{
  "n_layer": 9,
  "d_model": 256,
  "n_experts": 64,
  "experts_per_token": 4,
  "d_expert": 160,
  "d_shared_expert": 0,
  "activation": "swiglu",
  "moe_layers": [0, 1, 2, 3, 4, 5, 6, 7, 8],
  "router_score": "softmax",
  "normalize_top_k": false,
  "routed_scale": 4.0,
  "balance_loss": 0.0195,
  "balance_bias": false,
  "init_std_router": 0.00992,
  "lr_router": 0.00315,
  "n_head": 8,
  "n_kv_head": 1,
  "head_dim": 64,
  "vocab_size": 10117,
  "norm": "rmsnorm",
  "norm_place": "pre",
  "norm_eps": 1e-05,
  "positions": "rope",
  "rope_base": 10000.0,
  "rope_fraction": 1.0,
  "qk_norm": true,
  "attn_scale": 0.125,
  "tie_embeddings": false,
  "parallel_block": false,
  "init": "uniform",
  "init_std_qkv": 0.0312,
  "init_std_o": 0.0,
  "init_std_up": 0.0312,
  "init_std_down": 0.0,
  "optimizer": "soap_variant",
  "lr": 0.00507,
  "beta1": 0.95,
  "beta2": 0.99,
  "weight_decay": 0.069,
  "lr_head": 0.00946,
  "grad_clip": 2.0,
  "warmup_steps": 118,
  "schedule": "wsd",
  "decay_fraction": 0.573,
  "decay_shape": "pow",
  "final_lr_fraction": 0.0,
  "batch_tokens": 262144,
  "seq_len": 1024,
  "doc_mask": false,
  "train_tokens": 883100000,
  "steps": 3369,
  "dataset": "wikipedia_en"
}
Below are experts of layer 3 (counted from 0) of a mixture-of-experts language model. Rows are named router (the router's row for the expert), gate (a neuron's input weights, with its number), up (a neuron's input weights, with its number), down (a neuron's output weights, with its number) and show model dimensions 0-255. Each number is 50 + 10 x the weight over its row's rms, rounded and kept within 0 to 99.
Before each expert's rows: a language model's description of what the expert responds to; "comes before" lists some tokens at least twice as common just after its tokens as in all text. This comes from a sample of Wikipedia text that the model never trained on. Tokens count by the router's weight.

# expert 49
What it handles: Opening parentheses, brackets and quotation marks, and line breaks between table rows or before headings, as in (songs), (USA).
comes before: "|", "-", "The", "S", "==", "19"
router:50 47 62 49 67 58 67 51 52 32 27 42 43 40 48 53 43 53 55 49 42 34 43 34 44 57 52 41 50 63 53 58 71 48 38 40 37 55 44 59 42 42 70 34 60 24 59 39 54 44 48 63 71 60 60 49 53 61 56 54 26 36 47 50 66 41 65 34 46 56 49 59 45 45 46 49 40 35 43 59 42 59 44 52 61 71 62 60 45 47 50 40 36 22 42 38 46 46 40 29 36 59 38 45 40 54 37 47 50 53 36 72 52 43 59 47 39 53 59 69 52 59 43 46 49 33 42 61 34 52 56 63 50 43 52 67 52 57 55 62 40 56 48 47 68 55 55 42 63 35 49 58 59 43 46 51 60 68 43 58 60 57 40 55 37 39 67 55 42 58 39 39 60 50 55 49 66 43 50 38 49 58 44 51 59 54 42 57 41 48 50 43 46 49 43 40 48 55 40 29 63 43 40 57 39 58 56 45 54 48 32 47 48 34 42 34 45 50 48 77 38 76 43 60 37 46 44 54 42 37 57 49 40 37 60 52 50 53 51 56 49 58 46 64 48 45 40 44 44 51 53 54 52 60 57 67
gate0:57 58 36 53 62 53 54 50 51 75 53 52 52 58 61 45 55 37 58 49 55 58 51 44 44 44 60 57 57 34 70 51 54 67 58 38 43 52 43 66 62 48 36 61 51 44 47 57 60 44 38 57 41 49 54 42 52 55 53 45 56 65 45 48 47 53 60 46 49 48 45 40 40 59 26 53 35 59 55 45 37 49 44 51 51 68 64 59 65 55 68 50 50 50 55 59 51 51 42 32 50 16 44 51 58 73 54 56 36 32 54 48 50 49 40 68 69 68 47 62 50 65 50 44 41 53 60 45 48 56 56 57 53 49 29 47 49 53 71 55 67 62 57 59 56 44 23 42 51 61 53 49 47 63 77 53 54 49 52 56 49 66 57 52 34 56 44 59 52 52 65 44 50 44 69 60 43 48 37 59 66 45 47 55 32 49 40 45 51 43 46 50 66 55 56 59 59 53 70 50 69 54 54 51 50 54 43 44 59 50 32 52 31 57 70 39 52 46 33 32 66 52 36 28 51 48 36 70 46 43 40 54 41 40 34 46 45 52 73 40 52 56 50 41 50 46 37 43 57 62 56 69 59 47 53 52
up0:54 46 67 48 61 34 40 34 56 48 66 43 31 57 40 59 33 43 39 49 45 31 35 65 38 59 63 54 42 58 63 59 43 57 36 36 65 52 65 45 45 30 48 41 43 61 39 68 53 46 49 50 42 28 53 41 52 68 50 60 58 46 54 47 57 43 51 58 41 51 39 62 59 46 45 52 57 49 48 43 54 34 47 57 48 50 66 45 50 50 54 50 59 57 54 47 54 64 42 56 56 46 55 64 43 55 70 38 48 56 60 42 42 72 54 49 66 36 23 65 49 39 51 35 44 52 47 38 36 53 55 54 68 56 54 48 54 53 50 62 59 71 51 50 39 59 40 41 65 52 41 43 45 54 48 41 44 48 49 30 65 50 27 62 50 39 58 44 44 58 39 59 49 55 52 39 46 42 40 45 52 40 46 51 40 51 50 50 45 51 39 26 60 52 61 61 53 33 38 67 25 48 60 44 44 69 48 55 59 39 57 45 31 52 45 41 67 56 62 24 43 42 46 56 72 41 41 47 52 41 46 54 60 43 48 43 47 52 50 74 59 56 56 40 67 44 41 64 60 62 47 40 53 45 33 34
down0:57 49 56 40 58 35 39 34 56 61 46 44 51 75 38 57 48 60 32 45 35 34 29 52 65 53 55 59 69 50 63 44 44 53 57 38 73 44 63 42 55 51 36 44 36 65 47 41 73 47 50 36 59 39 57 48 50 51 57 50 56 38 64 51 59 36 63 59 48 49 62 50 57 53 42 40 62 22 45 45 35 39 53 34 57 51 50 44 65 37 48 52 64 41 48 46 60 49 38 55 43 47 47 56 55 55 58 50 43 48 41 56 37 60 54 41 70 46 54 58 38 50 59 34 42 57 45 46 53 53 55 43 52 77 52 51 58 60 64 64 63 53 44 48 26 56 54 38 60 37 51 42 50 64 53 56 47 63 65 42 46 57 29 54 45 35 61 37 60 56 49 53 40 36 36 34 33 42 54 40 60 56 59 43 53 58 51 58 65 57 46 45 53 55 45 40 45 40 51 62 23 38 67 44 54 61 59 40 64 48 33 54 40 50 50 42 52 46 47 45 57 40 38 49 60 51 49 57 58 49 44 37 61 41 60 45 44 46 60 77 62 57 44 45 40 56 38 44 37 68 37 40 53 52 41 46

# expert 57
What it handles: Two- and four-digit numbers, mostly years in dates, lists and tables, such as 1953, 1978, 2023, plus digits inside figures.
comes before: " |", ".", "–", ")", ",", "°"
router:48 50 73 46 33 47 61 47 50 47 58 52 52 37 80 37 38 57 40 56 47 47 50 60 63 42 47 58 42 39 48 65 52 39 47 66 62 50 49 63 55 54 62 52 56 26 76 43 59 55 64 53 48 67 54 60 34 58 48 63 51 62 40 63 37 63 50 45 56 46 43 53 34 57 42 42 59 71 45 50 72 50 39 53 67 69 44 55 47 65 57 48 46 36 56 52 52 54 42 41 43 37 49 48 68 58 59 52 46 47 39 60 53 68 48 49 37 53 48 47 48 34 67 55 45 43 38 50 32 55 40 69 44 56 46 42 53 31 53 66 56 60 57 52 51 36 58 44 37 25 63 62 55 32 53 71 36 70 65 64 47 44 47 37 53 57 56 39 54 43 42 51 54 49 42 49 57 61 61 48 47 59 51 34 58 49 49 40 53 44 50 51 67 49 39 35 41 41 44 54 42 53 41 35 55 53 60 48 32 42 43 38 43 55 64 39 54 53 33 60 55 60 65 68 59 38 46 44 48 40 36 57 54 54 55 47 48 60 34 38 62 51 46 60 44 52 40 59 48 37 66 48 40 30 50 59
gate0:48 35 39 66 57 49 52 51 63 39 58 42 50 61 54 61 63 21 53 40 46 51 61 53 74 58 45 64 50 48 63 43 54 42 55 33 41 45 54 50 52 37 32 42 41 51 44 40 48 47 57 42 66 74 49 38 42 44 46 58 40 47 52 45 62 58 47 44 56 40 50 47 43 34 36 45 60 34 46 48 38 57 49 54 37 34 65 70 34 36 64 52 49 42 44 53 31 40 42 60 46 44 42 52 46 60 52 26 41 45 48 54 56 42 40 41 35 36 55 54 28 48 37 58 57 57 60 51 48 47 43 48 69 56 50 58 40 36 66 56 50 42 50 41 54 55 57 36 47 57 63 51 50 33 61 56 73 58 45 53 55 60 62 50 50 45 56 41 35 53 51 49 57 61 50 38 47 48 65 69 32 41 60 14 45 62 28 53 39 43 59 40 58 44 43 47 58 65 46 48 26 51 60 40 35 52 53 49 61 60 50 49 40 42 37 51 47 49 58 41 59 62 45 46 50 51 63 47 66 45 44 43 59 36 61 38 49 44 49 41 45 49 60 30 50 57 67 61 37 34 49 41 56 30 51 47
up0:52 63 52 50 55 75 37 44 35 42 47 49 56 47 47 46 37 60 57 58 46 54 36 48 40 53 48 33 66 50 43 48 47 58 54 47 47 56 49 71 60 65 63 56 68 59 48 55 66 55 43 46 38 34 39 53 61 55 63 38 50 66 41 45 49 39 63 64 32 43 41 41 58 56 63 48 34 44 62 52 59 39 51 44 55 85 46 36 68 50 53 55 54 57 49 48 55 59 70 44 45 50 30 50 43 43 48 56 61 71 51 42 55 51 59 57 65 76 54 32 61 54 58 45 38 39 43 52 53 35 51 55 33 51 41 37 56 61 44 46 37 51 57 58 61 42 60 71 47 45 54 59 62 59 45 45 33 51 42 51 51 45 58 61 53 44 50 53 57 62 43 45 50 47 44 68 53 56 26 36 51 45 47 83 59 44 49 48 58 42 38 56 53 42 64 51 49 36 65 58 65 48 58 52 56 58 56 57 52 36 66 55 62 53 55 47 47 53 52 73 53 46 53 54 42 57 36 49 28 69 66 53 61 58 42 42 47 48 63 54 54 56 40 72 53 50 47 52 43 59 50 53 59 73 40 54
down0:48 56 43 47 42 55 48 59 57 60 62 45 37 49 48 59 50 51 35 59 61 52 29 44 44 67 41 56 71 46 34 60 67 66 37 43 38 61 68 60 58 54 44 58 57 44 61 52 71 59 53 55 37 35 44 55 47 57 42 39 46 35 54 49 44 69 58 59 56 44 36 49 48 39 44 65 53 23 50 28 40 66 31 55 50 41 46 41 51 54 54 67 46 48 51 60 53 36 37 41 54 51 45 46 41 65 58 59 45 39 43 59 56 42 33 54 51 53 51 47 21 40 55 45 49 47 51 53 57 60 72 53 50 52 47 46 47 47 36 61 48 55 42 40 44 36 56 54 44 70 52 49 37 58 75 51 44 54 48 58 60 36 61 52 44 38 60 49 45 60 48 65 52 47 62 45 44 36 48 46 28 47 49 55 56 51 45 51 66 50 46 40 42 44 62 52 42 50 43 56 73 56 43 63 55 28 63 53 51 68 52 46 46 52 55 27 58 31 55 52 44 63 35 55 52 60 51 75 53 56 41 42 38 47 23 54 62 64 47 61 36 48 54 56 47 32 42 55 45 42 61 43 61 47 50 28

# expert 61
What it handles: Head nouns after the, his or that, especially time words such as time, year, day, season, plus war, government, court, king.
comes before: ",", ".", " of", " in", " and", " to"
router:50 50 52 48 32 62 39 47 53 63 44 64 58 36 32 43 50 38 65 42 68 55 38 63 46 44 39 66 54 52 41 42 46 50 75 41 46 42 34 52 34 49 39 52 47 55 57 60 44 62 55 56 55 52 45 46 27 47 51 46 55 69 48 42 51 47 34 39 54 61 42 33 55 57 46 60 66 59 54 45 58 69 40 58 59 40 59 52 52 56 49 51 57 54 46 53 69 56 60 43 31 46 46 48 57 53 45 45 39 66 58 36 46 46 73 57 55 46 54 47 62 49 52 73 68 54 44 39 26 64 52 39 36 36 62 57 72 33 36 60 52 64 55 43 59 38 44 66 48 41 54 46 48 42 63 29 61 46 52 59 48 35 53 40 50 65 62 49 62 44 39 37 57 49 58 41 72 57 36 52 68 54 51 43 52 59 48 54 44 52 58 44 60 52 46 47 48 46 51 71 55 49 39 47 54 28 38 54 53 40 42 51 56 56 62 50 41 56 33 37 62 72 58 48 24 57 68 43 57 58 55 60 47 38 56 58 57 65 39 51 41 36 47 46 35 49 53 46 42 60 51 53 66 41 44 53
gate0:51 47 39 21 40 58 50 53 44 47 63 41 49 52 44 44 47 53 36 75 57 41 46 53 55 49 51 39 41 32 38 55 38 56 42 63 42 51 61 55 29 60 44 53 27 62 60 65 50 51 47 49 51 40 41 47 64 39 52 47 59 39 49 63 43 70 45 50 64 57 45 48 50 55 51 52 37 58 44 48 51 47 58 65 64 61 56 71 55 52 45 43 34 51 62 37 33 30 33 53 50 48 41 45 58 51 58 57 42 48 36 35 53 57 52 52 60 50 48 64 39 24 45 48 51 58 50 44 69 58 54 59 46 48 59 67 52 48 60 47 51 37 54 64 48 65 65 31 42 45 56 50 52 59 65 44 52 39 27 54 45 71 78 55 55 44 71 45 35 41 50 45 60 56 52 36 59 59 65 38 38 53 41 46 52 36 55 46 56 53 49 16 47 38 67 39 51 40 49 62 48 55 44 68 43 44 56 59 68 56 66 50 36 51 49 40 71 59 42 38 49 70 51 52 47 40 47 62 59 52 54 47 51 51 50 52 46 47 61 48 50 50 38 49 42 64 46 52 42 42 45 54 50 36 54 74
up0:76 61 46 73 80 39 58 56 65 41 53 66 46 35 45 46 62 52 68 48 37 46 62 43 54 56 55 51 49 56 33 43 62 52 44 47 59 63 65 46 50 49 61 49 68 52 62 49 54 34 25 60 45 53 48 47 44 65 39 44 35 45 48 51 66 28 46 66 37 46 56 45 45 45 47 47 73 40 63 42 41 49 54 48 48 49 47 28 43 54 49 68 61 63 43 40 68 61 49 58 48 52 55 46 59 52 43 55 50 51 54 57 61 67 62 60 49 60 48 35 42 64 53 37 48 37 48 51 51 42 65 43 49 54 27 53 44 52 31 45 46 46 64 50 55 51 50 65 51 43 46 38 43 39 58 58 38 45 67 52 44 57 47 45 45 46 47 46 49 55 63 53 49 46 40 48 51 56 57 42 60 50 73 66 46 42 54 50 41 61 65 71 39 47 55 49 55 63 55 66 39 54 67 39 43 53 45 32 45 45 30 47 49 40 37 45 55 56 61 42 53 20 51 57 40 57 70 41 52 45 61 53 46 50 31 68 62 52 65 56 58 45 60 49 64 50 60 44 68 46 43 62 51 48 41 37
down0:49 56 48 44 56 64 65 59 46 62 51 51 60 57 59 62 45 67 33 76 57 56 48 48 54 24 56 47 52 69 37 62 48 52 35 44 41 60 53 36 52 37 59 39 47 28 55 44 56 44 45 44 47 60 57 54 61 43 57 45 40 54 51 54 62 42 69 53 51 37 53 40 42 46 59 45 48 67 49 52 51 47 45 57 51 64 64 42 47 55 53 53 55 66 70 68 60 73 33 52 49 43 26 47 54 62 58 47 48 29 52 43 41 56 34 70 61 52 52 56 57 50 39 43 58 57 35 49 69 40 55 56 46 37 29 63 51 64 61 40 63 56 41 56 54 60 59 38 38 50 61 40 54 43 62 55 48 48 45 50 46 55 57 47 34 61 68 55 38 40 49 54 50 52 36 45 64 46 46 55 52 64 51 59 39 42 58 45 49 50 56 51 48 51 48 76 53 40 71 44 57 27 23 48 63 49 61 39 59 48 32 49 50 52 50 49 37 60 46 57 67 70 50 41 49 33 46 40 79 51 44 28 48 46 47 42 59 44 44 40 49 37 54 50 60 61 45 54 52 48 51 37 51 41 50 42